config = dict(
    moe_layers=[2, 3, 4, 5, 6, 7, 8, 9],
    routed_scale=1.0,
    vocab_size=8192,
    beta1=0.95,
    beta2=0.95,
    max_grad_norm=1.0,
)
Below are experts of layer 6 (counted from 0) of a mixture-of-experts language model. Rows are named up (a neuron's input weights, with its number) and show model dimensions 128-191. Each number is 128 + 24 x the weight over its row's rms, rounded and kept within 0 to 255.
Before each expert's rows: "comes after" lists some tokens at least twice as common just before its tokens as in all text. This comes from a sample of Wikipedia text that the model never trained on. Tokens count by the router's weight.

# expert 15
comes after: "-", "|", "\n", "–", " 18", "%"
up0 [108 104  83 136 171 136  99 151  92 142 132 103 130 142 138 133 125 144 123 146 144 107 133  85 161 137 172 165 113 123 144 138  94 118 179 160  77 189 103 108 179 157 129 148 125 130 106 142 128 146 136 145 116 103 119 126 128  96 139 149  81 127 165 130]
up1 [109 135 100  79 107 202 158 149 136 102 131 149  77 134 124 126 152 120 135 149  88 128 120  88 146  99 119 150 101 150 133 136 107 111 157 179 117 123 125 115 117 108 119 118  96 136 128  91 133 115 138 162 117 145 143 124 125 148 162 126 126 144 169  75]
up2 [ 99 142 139 118 117 117 150 122 142 133 106 137 151 123 160 136 118 148 135 138 125 167 140  84 122 158 128 139 151 139 105  96  98 126 130 148  82 109 126 108 134  78 181 152 124 140 114 136 144 133 129 101 125 148  74 124 137 131 125 106 136 115 116 162]
up3 [135 134 128 164  99 148 132 159 116 131 129 162 145  70 122 135 153 161 147 197  82 108 102 144 149  95 159 166 145 165 108  87 119 135 114 105 184 108 145  85 104 113 120 122 135 142  90 104 132 134  92 100 130 180 138 140 107 139 141  99 106 128 162 114]
up4 [139 150 113 116 155 138  96  97 164 129 131 124 157 137 125  78 136  91 126 145 144 110 179 122  92 127 109 150 125 106 153 114 120 127  90 155 147  92 139 135 110 116 135 124 132  98 146 114 150 123  88 119 118 140 156 116 109 174 146 113 168 113 159 153]
up5 [121 117 114 127 130 122 146 107 115 216 138 130 111 186 134 133 134 119 116 150  78  70 128  95 136 144 146 111 134 165 114  99 155 137 193 123 154 138 112 134 170  97 126 111 137 121  88 100 107 153  84 107 114 110 144 163 117 124 142 106 144 118  90  75]
up6 [146 103 140 153 108 136 104 143 129  90  82 136 149 114 144 144 149 116 110 122 153 106 164 109 152 131 149  94  92  99 117 102 160 158 168 108 174 145 138 131  92  71 119 157  84 130 120 124 131 141 115 123 157 150 117 136  91 111  89 145 139 158 155 115]
up7 [124 121 141  94 143 151  78 129 146 122 103 155 142 116 130 120 161 130 110 118 120 124 137 132 152 111 162 142 105 174 132 115 107 124 139 107 134 124 128 130 106 104 144 104 127 158  89 103 146 144  72 165 143 128 138  87 151 165 187 149 161 126 121  72]
up8 [ 70 147 163  93 174 134 159 137  82 136 141 129 135 144 121 131 140 127  95 115  97 135 156 124 156 143  98  89 102 142 114 110 133 130 158 112 131 137  89 104 140 184 133 123 123 161 127 149 123 109 101 109 114 130  96 154  95 121 120 105 148 112 156 114]
up9 [143 101 151  91 134 109 134 120 143 100 166 133 116 146 111 119 135 118  64 122 111 130 196 102 110 127  96 155 153 137 120 142 163 165  66  97 134 144 145 122  74 120 150  95 151 132 115  97 114 158 163 130  75  89 106 131 148 105 115 160  91 101 130 117]
up10 [ 99 138 140 106 145 142 179 154 103 169 114 143  78 103 115 138 129 144 123 115 103 129 115 138 131 122 123 144 168 142 130 132 108 122 128  87  75 142 121 107 134 114 121 132 154 156 116  82 110 109 117 118 127 109 114 109  95 158 120 107 133 111 132 164]
up11 [130 124 125 144 137 154 137 138 153 117 105 113 152 163 131 109 152 126 129 145 157 112 125 152 136 136 116 125 121 133 153 110 130 153 126  84 144 163 138 140 144  85 151 123 111 157 147 153  72 120 166 153 185 137 165 111 184 149 118 105 123 128 154 104]
up12 [134 101 160 171 103 123 138 107 148 122 148 153 126 155 133 174 165 159 125 118 115 135  78 125 116 133  82 121 141 128 116 141 121  80 174 147 145  88  79 110 128 124 129 110 121 131 126 136 124 162 108 116  93 172 114 133 129 145 185 158 152 121 183 125]
up13 [137 100 143 136 122 121 112 135 141 127  99 161 126 132 126 114 128 140 156 122 100 102  89 104 122 139 147 142 159 102  88 161 110 128 173 139 111 145 152 125 102 143  90  61 139 153 147 164  95  99 132 123  82 155 113 153 129 108  96 128 146  88  86 133]
up14 [104  80 108 152 125 137 129 114 109 122  90 134 137 109 134  87 113 161 129  84 183  92 167 114 145 115 129 101 152 135 113  93 158 139  93 128 138 168 131 203 153 114  78 112 109 123 156 114 124 106 153 118 142 115 139 163 130 104 149 119 122 126 111 164]
up15 [115 133 116 112 103 146 117 148  91 110 105 132 165 119 109 135  68 118 111 138 129 131 162 126 134 198 153 176  88 109 149 130 109 134 101 121 108 143 156  88  82 125 136 157 143 128 132 119 128 107 132 125 111 126 137 113  69 160 122 152 111 138 151 127]
up16 [117 182 138 141  97 110 138 158 142 150 152 101  77 165 152 123 106 103 112  99 167 208 123 135 115 128 104 118 123 106 134 137 115 120 138 128 143 171  97 126 141 125 153 138 143 155 171 122 129  93 141 113 205 141 165 155 102 113 152 158 109 107 104 147]
up17 [148 100 132 124  98 126 148 172 144 138 112 129 116 129 120 159 155 151 150 147 126 164 145 120 113 106 138 110 133 121 117  88 143 171 165 139 115 121 110  92 121 190 152 146 128  99 104 123 109 116  93 130 110 136 113 131 116 150 108 180 149 139 173 141]
up18 [176 117 136 129 117 104 157 112 123 125 139  95 122 138  96  84 187 162 153 125 142 113 135 132 107 111 123 152 163 129 136 118 125 147  92 132 127 149 110 135 140 151 173  99 158 157 151 163 108 110 149 133 130 123 111 100 131 125 100 113 122  78 158 133]
up19 [151 106 170 143 112 142 101 106 132 127 168 176 119 116 142  98 117 142 125 116 167  92 138 138 131 147 123 155 160 142 159  94 148 144 107 144 122 140 122 100 125  79 137 116 139  99 180 133  97 127 159 173 114 152 131 140 147 153 114 125 127 130 188 111]
up20 [131 133 121 112 126 111  99 158 123 130 144 132 128 150 130 180  92 148 140 106 156  73 121 149 142 140 145 117 133 135 149 133 106 102  86  79 105 180 152 117 119 117 100 127 146 158 149 100 155 135 138 134 115 135 132 155 100 110 132 146 116 119 123 142]
up21 [122 101 148 126 138 152 151 140 157 149 111 135  92 116 127 125 115 118 110 140 136 155 142 122 113 126 160 126 159 118 129 136 125 107 128 125 120 133 143 115  80 109 125 127 141 117 103 112  86 109 123 112  83 124 122 133 108  99  81  90 122 130 112 147]
up22 [140 131 123  94 108 113 142 138 180 128 126 109 111 101 137 130  98 108 121 122 103 106 113 117 131 141 156 113  42 119 125 111 173 121 107 149 125 119 148 128 126 104  89 155 151 110 143 151 129 119 184 145 135  56 157 127 123 140 129 179 152 146 119 132]
up23 [163 119 113 120  78 106 127 147 142 142 151  85 106 142 165 121 138 135  96 113 112 156 141 109 148 149 103 128  89 143 133 140 132 132 118 104 165 124 122 119 143 174 140 156 126 137 117 109 127 129  87 100 147 133 117 154 130 150 147 206 156 150 102 123]
up24 [141 148 156  97 101 135 136 145 166 123 140 133 138 115 115 125 147 217 135 162 145 106  95 137 115 168 111  76 128 140 166 119 120 107 143 124 104 110 138 136 133 131 120 100 140 126 121 161 165 142 124 145 124 143 125 113 175 106  95 146 106 100 119 130]
up25 [115  94 134 125 117 140  93 109 103 153 109 135 148 153 158 157 130 125 130 133 153 172 111  98 159 154 151 115 147 151 163  93  90 194 133 110 122  88 160 128 113  92 148 107 127  92 124 113 169 142 120 106 131 180 135 168 132 148 182 135 167 113 142 131]
up26 [139 109 104 136 129 102 158 136 154 140  75 120 130 194 118 152 103 102 140  78 107 140 113 113 113 102 172 127 158 115 100 101 114  85 123 137 150 152 118 121 157 127 116  98 119 137 118 135  78 107 109  88  81 155 124 119 122  96 133 110 156 122 195  98]
up27 [140 119 131 116 129  94 140 164 133 152 102 120 110 188  86 165 116  91 125 125 121 123 133  95 121 122 101 121 140 128 148 165 151  76 138 166 112 161 116 141 104 167 118 138 128 112 131  99 104 155 125 131 157 130 121 148 166 151 153  99 125 162 116 126]
up28 [140 175 101 121 143 139 177 112 146 101 108 132 116 114 113 133  61 152 121 190 155 144 123 131 165 114  93 149 149 131 118 166 121  94 145 127 108  64 141 140 156 148  85 128  91 122  96  92 154 157 138 125 143 148 156 115 146 146 131 117 158 124 132 121]
up29 [ 73 128 140 108 169 137 130 162 144 115 158 138  89 141 126 124 125 104 145 138  62 153 104 125 136 156 168 143 125 173 115 103 121 146 172 111 156 119 145 167 106 137 144 158 123 154 143  89 118 124 144 167 161 131 140  90 124 126 120 140 146 115 138 140]
up30 [117 112 110 103  74 212 135 114  94 162 155 139 152 156 101 135 106 160  89 130 130 107 140 134 145 136 165 142 138 128 130 118 152 112 105 125 108  90  90 150 173 150 139 149 145 156 128 125 148 102 104 115 151 129 132 145 129  88 106 155 108 172 176 114]
up31 [132 135 130 121 117 122  96 142 119 116 111 104 139 130  79 135 122 128 108  84  94 140 169 144  95 105 111 127  67 119 105 122  98 113  97 108 114  68 146 120 142  94 140 145 201 116 160 146 134 138  82 139 151 133  89 117 143 160 174 101 157 142 125 129]
up32 [ 67 123 101 148 106 173  92 149 103 119 141 131 141 124 118 130 136  82 141 121 137 142 142 123 110 174 101 153 140 119 133 152  81 131  66 104 118  96 134 135  82 161 137 144 126 122 132 108 131 129 149 123 126 119  93  88 133 112  82 158 145 131 160 164]
up33 [ 99 155 114 124 124 159 110 113 100 117 127 159 124 125  86 141 109 114 118 114 134 141 143 154 101 118 163  83 155 161 130 123  93 164 151 128 144 139 132 112 176 158 159 103 104 145 108  88 101 136 134 125 126 181  78 134 115  85 103 122 123 110 116 125]
up34 [ 75 147 147 116 152 133 105 143 102 104  78 118 157 127 178 140 154 162  90  97 104 116 115 199  89 110 152 118 162 106  93 160 112 101 130 129  86 106 159 151 180 160 134 100 123 140 145 137 142 150  96  86 159 131 193 142  90 128 135 138 137 138 124 146]

# expert 9
comes after: "\n", " in", " of", "|", " In", "In"
up0 [153 139  92 116 128 145 136 111 119  96 114 126 128 107 133 172 136 132 114 122 129 129 160 110 115 145 101  94 144 117 120 165 135  82  88 116  78 127 129 138 142 137 133 140  83 153  86 137  78 117 124 152 143 127 139 132 111 106 107 146 120 128 148  74]
up1 [138 146 159 119 154 130 104 124 104 153 127 144 132 181 117  81 126 130 168 148 114 154 135 146 123 145 106 148 159 100 141 147 141  96 118 176 103 121 129 122 123 128 136 112  96 133 123 114  61 151  99 145 105  81 133 149 138 179 142  90 114 137 138 137]
up2 [100 101 145 115  85 144 132 150 154 121 129 100 142 101 132 156 118 149 137 108 102 129 127 109 121 118 164  96 112 161 130 156 156 147 160  97 115  99 131 100 146 147  93 123 145 135 160 101 118 123 164 138 165  96 166 137  96 136 154 132 177 161 155 126]
up3 [116 123 129 114 114  91 140 105 135  65 121 155 178 150 127 116  90 145 104 105 126  93 130 101 164 142 149 145 114 117 147 119 131 184 134 183 118 108  79 144 137 131 177 128  87 110 114 162 132  76 138 170  93 154 154 152 151 109 151  96 162 127 107 176]
up4 [ 90 128 125 142 128 133 120 106  98 125 122 118 124 112 134 112 153 107 107 125 130 111 138 164 145 156 178  98  95 144 102 160 155 115 156 130 133 110 129 101 118 122 132 127 114 109 134 132 159 136 112 153 114 153 142 135 136 113  58 134 126 133 136 140]
up5 [140 108 133 139  81 132 136 131  89 104 102 106 130 159 127 144 120  97 120 150 152  92  90 121 135 113  97 104 127 106  98 148 124 109 159 160 119 129 115 168 134 142 132 136  93 158  99 122 136 158 115 141 135 131 126 131  96 149 118  86 102 153 116 147]
up6 [131 137  85 123 104 146 124 107 158 155  65 122 119  95 130 131 125 190 160 118 140 172 144 145 137 126 145  96 129 155 107 196 190 106 115 100 106 192 156 155 177 108 146  97 158 135 140  99  98 113 127 108 143  91  98 112 146 127 140 136 103 152 117 126]
up7 [104 147 151 167 115 100 119  70 127 147 111  74 151 113 147 139 116 164 151 114 119 132 130  83 122 104 122 103  93 139 130 145 136 145 111 102 124  88  87 162 147 128 143 120 108 152 135 136 141 127 143 117 128 151 181 134 163 134 113 160 110 142 164 172]
up8 [125 138 155 157 110 158 173 152 142 141 132  86 162 152 151 118 162 113  90 103 106 123 107 191 139 129 127 165 154 149  70 118 159 111 145 122  97 125 157 146 106 118 108 136 149 139 130 103  81 162 109 114 116 143 162 105 101 163 167 103 121 126 140 129]
up9 [ 68 138 169 143  81  79 105 117 137 133 117 144 128 140 169  94 122 127 139 192  80 104 112 115 124 154 144 131 141 126 159 124 122 143 149 118 157 158 138 139 143 123 127 127 173 106 139 165 125 130 104 102 121 131 133  86 118 127  92  98 181 154 136 137]
up10 [166 126 118 158  91 151 114 130 116 115 152 113 143 133 173 104 109 153  96 118 141 116 117 107 154 147 141  90 108 147 121 117 121 145 125 136 117 116  99 153 122 138 101 129 133 140 147  84 113 122 162 122 131 144 137 154 120  92 171  92 114 149 142 129]
up11 [155  89 129 102  97  91 158 161  95 153 137 144 105 135 106 127 143  62 117 163 143  95 185 146 175 157 128 152 132 149 121 137 152 127 139 105 140 136 160 140 130 112 147 106 167 129 116 115 113  89 165 123 160 102 110 136 138 130 137 153 116 117  64 115]
up12 [106 140 119 121 140 137 131  84 130 171 151 159  97  90 147 107 105 105 125 120 134 144 140 163 123 123 101  99 111 146 128 115 127 133 171 128 136 171  98 113 159 128 160 149 173 123 124 143 100  83 112 138 186 112 134  88 151 140  82 126 117 107 154 162]
up13 [107 149 137 162 102 128 154 129  90  96 153 168 133 116 170 138 134 144  99 127  92 126 113  99  88 172 113 133 129 130 132 129 129 120 156 137  99 134  95 203 132 107 121 173 136 161 130 120 108 146 154 145 155 122 111  82 116 132 130 156  76 113 159 124]
up14 [103 137 163  65 142 154 155 143 125 169 105 138 151 156 118 145 139 134 131 154  83 127 114 157 169 146 129 133  56 157 147 167 111 117 153 116 106 151  83 111 127 128 147 142 146 181 101 104 123 104 109 143 146 140 126 116 116 150 132 124  71 105 118 143]
up15 [ 69 131 131 137 121 163 126 146 137  99 161 119 127 148 136 143 112 170  90 177 104 142 119 107 127 104 133 108 130 154 159 136 110 124 141  91 131 108 136 113  81 133 131 124 137 111 118 110 122 124 183 156 135 183 164 155 161 143 152 136 163 108 157 178]
up16 [117 140 115 104 100 146 101 147 125 156 139 141 124 110 119 160 108 113 115  95 100 162 114 165 113 158  99 149 162 189  97 102 126 150 110 132 141 146 120 134 113 167 159  92  87 139 121  80 126 125  73 164 115 138  91 111  83 130 102 138 162 107  90 126]
up17 [157  81 104 119 149 140 118  92 113 177 143 136 100 119 105 135 144 182 153 124 120 116 153 108 134 124 134 128 102 166  68 108 104 133 175 103 185  99  82  88 110 121  91  91 123 162 156 113 183 135  96 116  87 129 149 164 114 150 113 138  88 126 176 144]
up18 [153  87 118 143 149 121 140 138 122 144 128 106 121  97 153 117 170 138 129 130  89 109  96 149 103  78 161 108  94  80 175 164 174 158 108 147 108 133 115 158 103 158 161 147 168 156 134 121 150 135 108 108 147 143  86 153 100 127 114 148 147 164 152 123]
up19 [132 165 143 142 129 103 136 128 131  75 135 154 140 126 133 116 129 135 170  86 106 141 113 116 149 139 165 109 133 101  91 134 132 150 200 144 105 126 125 121 136 122 138 181 120 134  88 134 148 111 124 154  93 159  97 173 134 121 126 153  79  99  85 152]
up20 [121 117 122  95 108 155  95 135 127 118  82 161 113 107 131 167 164 138 137 135 147 171 131 150 143  99 117  63 157 159 151 156 102 183 144 105 110 119 125 113 158 176 185 121  85 132 129 143 179 138  79 124 148 123 115 151 102 150 123 118 104 118 114 147]
up21 [ 93  81 135 119 105 159 121 103 136 158 131 147 128 119 108 130 134 123 110 120 168 144 147 105 131 124 139 124  80  96 108 109  94 166 157 108 100 160 120 106 154 122 127 171 121 180 112  97 174 127 151 135 144  96  97 113 129 150 127 146 126 122 142 146]
up22 [107 160 129  95  88 132  69 155 107 113 143 129 119  99  64 119 117 123  92 135 151 135 110  98 136 179 126 136 127 164 114 131 152 122 138  98 128 126 179 122  72 145 123  79 104 166 151 118 161 107 119  85 131  94  82 146  98 129 115 121  85 156 154  97]
up23 [153 159 163 129 141 127  94 155 103 129 145 153 126 125 143 156 113 128 118 149 161 115 163 121 144 118 116 101 119 116 163  75  92 124  98 146 123  78 139 127 148 127 122 110 146 120 160  93 104 159 121 107 107  90 163 151  93 149 173 142 108 134 146 125]
up24 [136 171 121  85 129 151 165  93 113 106 127 124 102 146 122 173 123 148 116 121 121 169 120 130 108  93 114  89  79 139 142 127 109 138 157  92  83 107 106 132 151 133 109 152 109 122  90 162 134 135  97 140 102 163 113 115 130 165  61 112 127 137 165 110]
up25 [133  88 106 142 151 124 125 125 143 144 145  92 149 128 151 102 133 111 139 162  94 135 128 118 130 109 115 166 127 110 135 133 127  94 136 141  99 105 100 153 101 138 142 127 135 104 143 143 134 115 100 137 125 102 134 149 133 183 111 102 139  78 103 102]
up26 [140 144 120 145  79 105 105 140 143 168 111 148  99 122 141 131 130 136 113  95 120 108 167 116 102 144 165 141 131 128 166  91 123 125 129 131 137 137 160 151 115 111 141 146 146 143 123 109 176 154 146 106 116 152 130 133 120 101 118 117 134 123 122 137]
up27 [119 113 109 126 110 150 114 108  91 121 137 142 124 169 158 143 135  87 115 114 119 135 110 108 146 124 112 212 155 144 123 114 140 162 151  87  85 135 150 125 133  92 104 200 135 120 112 103 107  81 148  91 163 145 136 117 107 128 136 117 162 194 109 107]
up28 [107 133  55 132 112 163 149 121 124 162 105 150 117 110 124 100 163 108 145  85 151 142  99 138 134 112 101 135  81 129 107 160 155 117 117 115 138 127  86 144 134  92 109 145  99 100  98  85 140 111 125 144 149 128 115 104 121 101 146  86  80 109 127 116]
up29 [108 116  98 150 105  98 115 153 162 109 113 128 119  90 116 118 135 125 140 139 121 142 183 119 154 151 126 154 130 127 160 130 182 112 143 179 143  75 120 157 129 135 115  98 119 108 124 123  92 128 117 112 137 171 175 100 132 142 136  87  99 137 103 159]
up30 [100 138 102  87  96 120 127 184 145  78 113 135 107 151 146 172 139 140  89 115 144 101 140 158  90 123  87  91 144 141  63 156 102 114 164 143 116 136  95 167 115 142 126 111 189 178 156  89 134 126  96 125  95 120  99 146  72  98 161 105 148 146  81 142]
up31 [142 146 115 132  93 134  91 136 129 140 155 112  92 157 138 130 113  97 128 151 100 133 155 165  88 141 133 136 134 121 158 135 117 164 163 127 174 113 210 137 148 159 169 115  56 122 127 113 121  91 112 125 119 121 112 142 131  93 141 120 134  88 126 126]
up32 [138 136 117 123 114 137 148 135 137 103 142 122 123  92 128 145  92  95  90 133 135 105 153 128 123 100 124 136 168 127 156 115 174 183 136 108 131 120 136  88 112  58 176 160 107 131 132 116 171 169 114 131 123 138 131  86 167 170 137 144 132 115  96 128]
up33 [144 183 129 121 145  96 126 131 130 132 121 150 111 131 124 108 153 129 156  84 127 151  70 172 132 163 160 139 117 143 137 107 137 141 140 116 131 142 105 139 132 156 119 118 159 101 128 126 157 118 136 124 154 124  90 134 124 121 167 141  65 157 135 123]
up34 [155 105 164 141 133 147  86 123 119 139 117 166  78 106 154 133 144 128 119 143 125 125 108 161 111 128 121 136 135 143 101 127 148 120 102  91 132 123 102  88 114 165 120 111 118 117 119 188 114 115 110 146 133 148 128 137 106 139 103 167 153 115 114 130]

# expert 19
comes after: " |", "|", "–", " (", ";", ":"
up0 [108 113 136 158 133  68 139 107 153 136 128 104 124 112 108 126 130 111  93 123 124 112 166 147 147 110 128 150 131 127 145 156 151 148 106 144 140 171 152 133 122 117 124  84 140 100 162 145 162  90 119 139 176 124 144 176 116 135 100 114 124 155 120 141]
up1 [128  81 134 154  96 167 133 158 103 162 161 163 157 115 184 144 149  86 158 109 140 143 165 142 136 146 132 162 141 120 113 153 111 133 140 119 110 128 136 151  98 116 137 108 160 185 180 127 164 120 114 149 114 151 151 117 160 140 151 135 111  76 117 126]
up2 [119 121 101 174 105 164  79 134 151 140 133 135 126 122 107 165 102  89 138  78 122 160  95  92 123 127 106 156 146 134 163 125 124 143 161 102  93 119 175 102 155 157 115 133 130  97 130 138 168 129 120 178 174 103 144 126 127 123 118 127 138 107 157 122]
up3 [131 112  94 113 170 139 137 137 173 130 117 115 120 128 135 126 101 123 116 183 104 126 123 141 143 162 132  79 145 150 112 143  98 108 134 126 157 145  94 107  81  79 131 149 116 106 131 122 137 110 162 152 181 150 162 130 153 113  83  93 134 134 125 147]
up4 [104 147 135 113 103 137 112 109 115 165 139 153 108 155 151 128 165 118 148 180 131 136 134 171 164 172 150  88 117 137 161 127 111 128 165 166 124 127 139  91 118  78 119 162 125 124 129 139 147  85 136 103 137 145 159 152 100 118 120 107 143 139 142  72]
up5 [155  91 131 161 116  81 107 125 139 141 112 145 121 131 104 131 154 140  97 115 118 130  94 126 119 140 125 137 103 129 113 138 121  95 139 129  89 118 154 148  95 110 188 129 106 133 123 129 137 134  95  98 194  92 110 155 125 149 129 160 115 150 104 129]
up6 [104  97 115 140 113 105 151 118 104 105 131 128 184 122 113 106 134 124 105 111 158 152 157 161 118 107 158 113 140 147 116 138 139 147 113 114 156 143 136 118 132 117 152  99 106 195 145 116  92 132 183 158 141 131 136 149 146 121 165 122 137  77 118 161]
up7 [135  91  94 101 128 151 114 110  98 126 149 131 139 117 130  94 138  97 123 138 119 132 113 131 163 122 159 126 124 131 141  90 115 143 114 117 130 121 100  96 149 149 116 132 104 139 132 112 131  83 133 123 154 152 119  88 183 134 116 116 130 124 162 102]
up8 [158 116 144 178  88 127 137 167 132  52 171  66 151 111 168 132 136 113 146 170 143 138  87 124 111  98 109 163 124 155  80 116 103 102 118 114 116  89 123 117 104 173 119 163 144 110 138  99 113 129 131  96 142 113 171 143 119 111 112 113 109 135 123 130]
up9 [130 116 173 151 104 129  91 144 126 160 120  78 117 120 126 195  77 152 108 126 160 118 114 109 103 176 143 125 116 120 102 114  96 114 142 123 149 138 122 104 100 161 112 117 115 152 129 118 126 112 154  97  91 125 124  99 150 155 154 100 160 134 153 104]
up10 [136 127 129  97 162 142  93 102 125 116 127 136 129 132 131 146 108 145 190  81 159  95 151 130  98 146 112 138 169 150 126 135  86  66 122 107 153 132 100 131 126 166 106 122  82  98 124 100 117 149  95 136 122 154 137 103 127 104  85  80  78 128 121 142]
up11 [101 175 123 100 135 126 159 114 128 107 170 120  92 139 171 166 128 117 122 133 135 122 131 120 128 116 147 133 106  81  81  87 121 126 116 146 167 120 154 110 149 131 172 176 106 135 119 117  82 108 117  93 158 102 131 116 122 116 137 159 124 138 127 138]
up12 [109 146 117 103 142  98 152 133 195 123 148 105 145 163 135 111 100 154 107 162 132 117 135  83 187 126 119 111 150 162  76 157 125 110 118 106 124 149 130 140  98 153 141 129 152 137  97 131  98 128 114 113 159 133 123 161 130 109 113 106 111 153 105 113]
up13 [130 105 160 143 112 107 106 125 147 115 194 156 122 136 182 148 153 136  98 123 109 130 128 106 110 143 100 130 184 128 114  85 159 125 158 131 144 122 153 167 122 140 165 109 148 132  73 126 147 143 112 165  60 138  90 179 141 125 163 125 129 121 140 157]
up14 [142 135 119 110 112 153  91 131 120 124 138 144 155 130 109 135 146 137  98 126 118 114 121 135 106 137 120 102 162 114  86 173 121 103 116  71 127 126 132 183 119 114  99 154 137  62 103 140 128 134 129 124 143 142 161 126 115 125  98 114 152 149 140 116]
up15 [119 115 137 111 109 104 125 150 149 129 161 111 156  97  71 172 142 136 131  95 131 159 140 102 157 108 130 148 136  96 164 129  97 132 143 148 151 109 168 147 112 155  97 161 118 136 103  96  91 183  97 125 146 126 139 146 145 137 111 126 150  96 124 131]
up16 [135 143  92 121 123 142 108 129 122 114 111 128 117 107 129 135 160 129 163 119 177 102 108 117  94 197 159  95 105 135 127 115 110 130 166 104 128 170 104 171 140  91 117 126 174 146 146 154 129 113 140  72 105 191 112 121 102 105 100 159 171 164 115 117]
up17 [162 135 140 162 113 127 103 116 102 150 110 169 143 131 172 153 105 120  93  76 123 137 117 139 129 106 132 152 115 160 122 161 132 145 109 116 117 111 149  72 161 169  88  94 114 103  92 130 118 171 132 148  89 139 108 174 111 113 136 124 136 121 131 161]
up18 [101 107 134 132 115 106 166 133 121 163 125 158 106 140  68 141 109 155 137 113 144 138 147 124 146 110 109 118  55 105 120  90 146 150 109 171 112 171 104 156 122 118 132 112 118 105 153 121 194 123 140  90 121  79 157 101 154 154 142 145 122 125 115 154]
up19 [134 100 124 159 112 148 107 178 175 122 120 129 152 117 172 122 108 132 130 126 129 153  81  94  87  91 116 168 131 141 124 169  73 127 135 161 136 146  99  91 148 105 170 147 134 110 126 156 132 123 122 137 102 120 118 135 105 104  72  87 116 113 115 120]
up20 [135 127 128 116 124 137 130  90 158 124 107 102 118 136 143 130 146 129 134 120 107 126 112 165  96 122 119 150 158 123 109 117 124 112 101 134 184 126 105 139 152 125 130 153  87  99 110 124 146  84  88 104 160 147  99 104 164 129 147 129  91 208 122 110]
up21 [139 197 113 143 115 173 136 140 135 119 119  91  96 102 118 121 111 133 159 138 183 125 116 112 113 154 175 120 113  90 134 151 143 122 113  95  94  72 113 127 121  97 159 141 159 100 135 117 142 126 144  98 154 113 152 189  99 133 101 120 180 106 111 175]
up22 [152  80 159 190 132  79 131 118  87 163 140 149 104 159  97 127 116 108 136  75 144 108 156  87 110 118 133 130  90 117 118 119 116 127 124 127 110 155 122 119  94 132  77 116  95 124 110 140 178 151 113 130 151 142 118 142 140 134 105 141 119 112 157 138]
up23 [ 92 119 129 123 151  78 109 103 170 124 155 124 141  99 115  94 135 119 101 136 158 164 127 126 139 153 141 121 147 107 140 141 151 133 101 159 134 138 108 137 178 128  49 157 113 120 111 140 143 114 109 103 124 145 104 143 128 156 125 146 117 111 153 106]
up24 [117 133 124 114 120 139 100 139 123 134 138 146 115  66 141  95  96 174 141  93 170 110  93 137 115 177 172 136 132 102 151 122 125 129 126  66 137 125 153 124  69 128 132 118 150 143 121 120 182 125 138 114 146 212 161 154 143 153 120 124 159 110 133 127]
up25 [ 91 154  83 126 123  99 136  93 120 105 116 181 125  79 116 121  70 134 106 170 151 121 143 110 139 145 140 149 154 105 142 198 106 134 136 160 159 165 125 123 137 113 129 124 110 110 123 140 157 125  82 156 191 122 156 149 150 112 112 118 110 128 128 126]
up26 [117  99  76 112 113 113 143 180 139  78 118 118 140 136 157 117  87 111 116 161 159 147 141 106 107 168 114  98 119 108 157 124 118 120 126 138 116  93 126  97 155 139 136 134 121 114 124 127 134 142 128 113  96 129 123 122 146 118 105  78 121 148 139  85]
up27 [143 152 130 130 112 105 148 135 142 137 173 167 154 109 166  79 130 134 116 146 146 167 155 112 141 144 133 121 137 130 136 156  96 136 110 137 126 114 116 111 127 151 137 116 137 183 134 133 111 112 125 106  97 122 145 141 126 100 118 137 124 121 106 135]
up28 [117 121 148 139 106 120 144 142 130  98 133 149 144 182 139 150 125 124 136 168 132 128 154 123 141 126 103 144  96 171 130 118 115 130 127  96 100  95 109 149 118 125 113 120 108 122 159 124 137 117 153 132 116 149 149 141  97 139  94 130 132 153  72 106]
up29 [137  93 153 125 102 151 127 139 147 111 105 156 169 120  89 148 146 135 156 129 164 109 135 104 170 129 119  90 116 146 154 111 134  96 111 139 142  97 126 107 123 151 173 119 117 122  88 134 128 108 164 138 121 148 174 110 115  95 127 127 100 133 138 155]
up30 [123 163 157 128 152 109  89 141 132 143 145 110 128 120 172 147  78 126 113 164 128 135 108 143 160 123 151 121 156 141 124 104  96 173  99 153 139 162 141 140  93 156 129 142 109 150 154 130 126  84 105  95 172 142 118 186 133 165 133 137 129 103 104 161]
up31 [144 108 192 143  73  89 120 126 121 164 164 147 157 106 149 129 113 136 157 119 143 136 151  85 146 101 108 144 163 166 142 151 140  92 164 144 137 133 125 139 150 151  59 153 115 160  94 157  77 141 119 145 144 178 146 120  81 114 107 162 147 163 114 136]
up32 [116 109 115 124 145 137 174 126 130 110  86 154 144 162 110 147 158 115 128 119  69 134 161 112 104 169 127 151 186 141 132 118 123 121 114 136 140 141 112 125 152 121 103 109  95 123 101  84 101 132  88 159 144 116 150 110 120 137 125 142 193  98 112 163]
up33 [124 126 171 121 129 133 103 146 161 104  87 122 122 177 158 115 129 152 133 146 118  92 122 166 143 128 107 117 140  99 125 157  94  99 122 151 131 119 113 111 120 146 168 169  84 103  86 139 117 142  83 105 102 100 150 121 144 149 134 179 123 145 118 127]
up34 [148 123 166 105 118 157 126 133 123 123 132 148 137 155 146 143 132 177 151 157 164 137 146 132 149 117  82 143 116 175 145 140 126 159 137  99 158 109  85 136 116 116 152 146 137 113 116  74 130 101 119 107  92  97 137 156 161 142 137 121 101 118  67 177]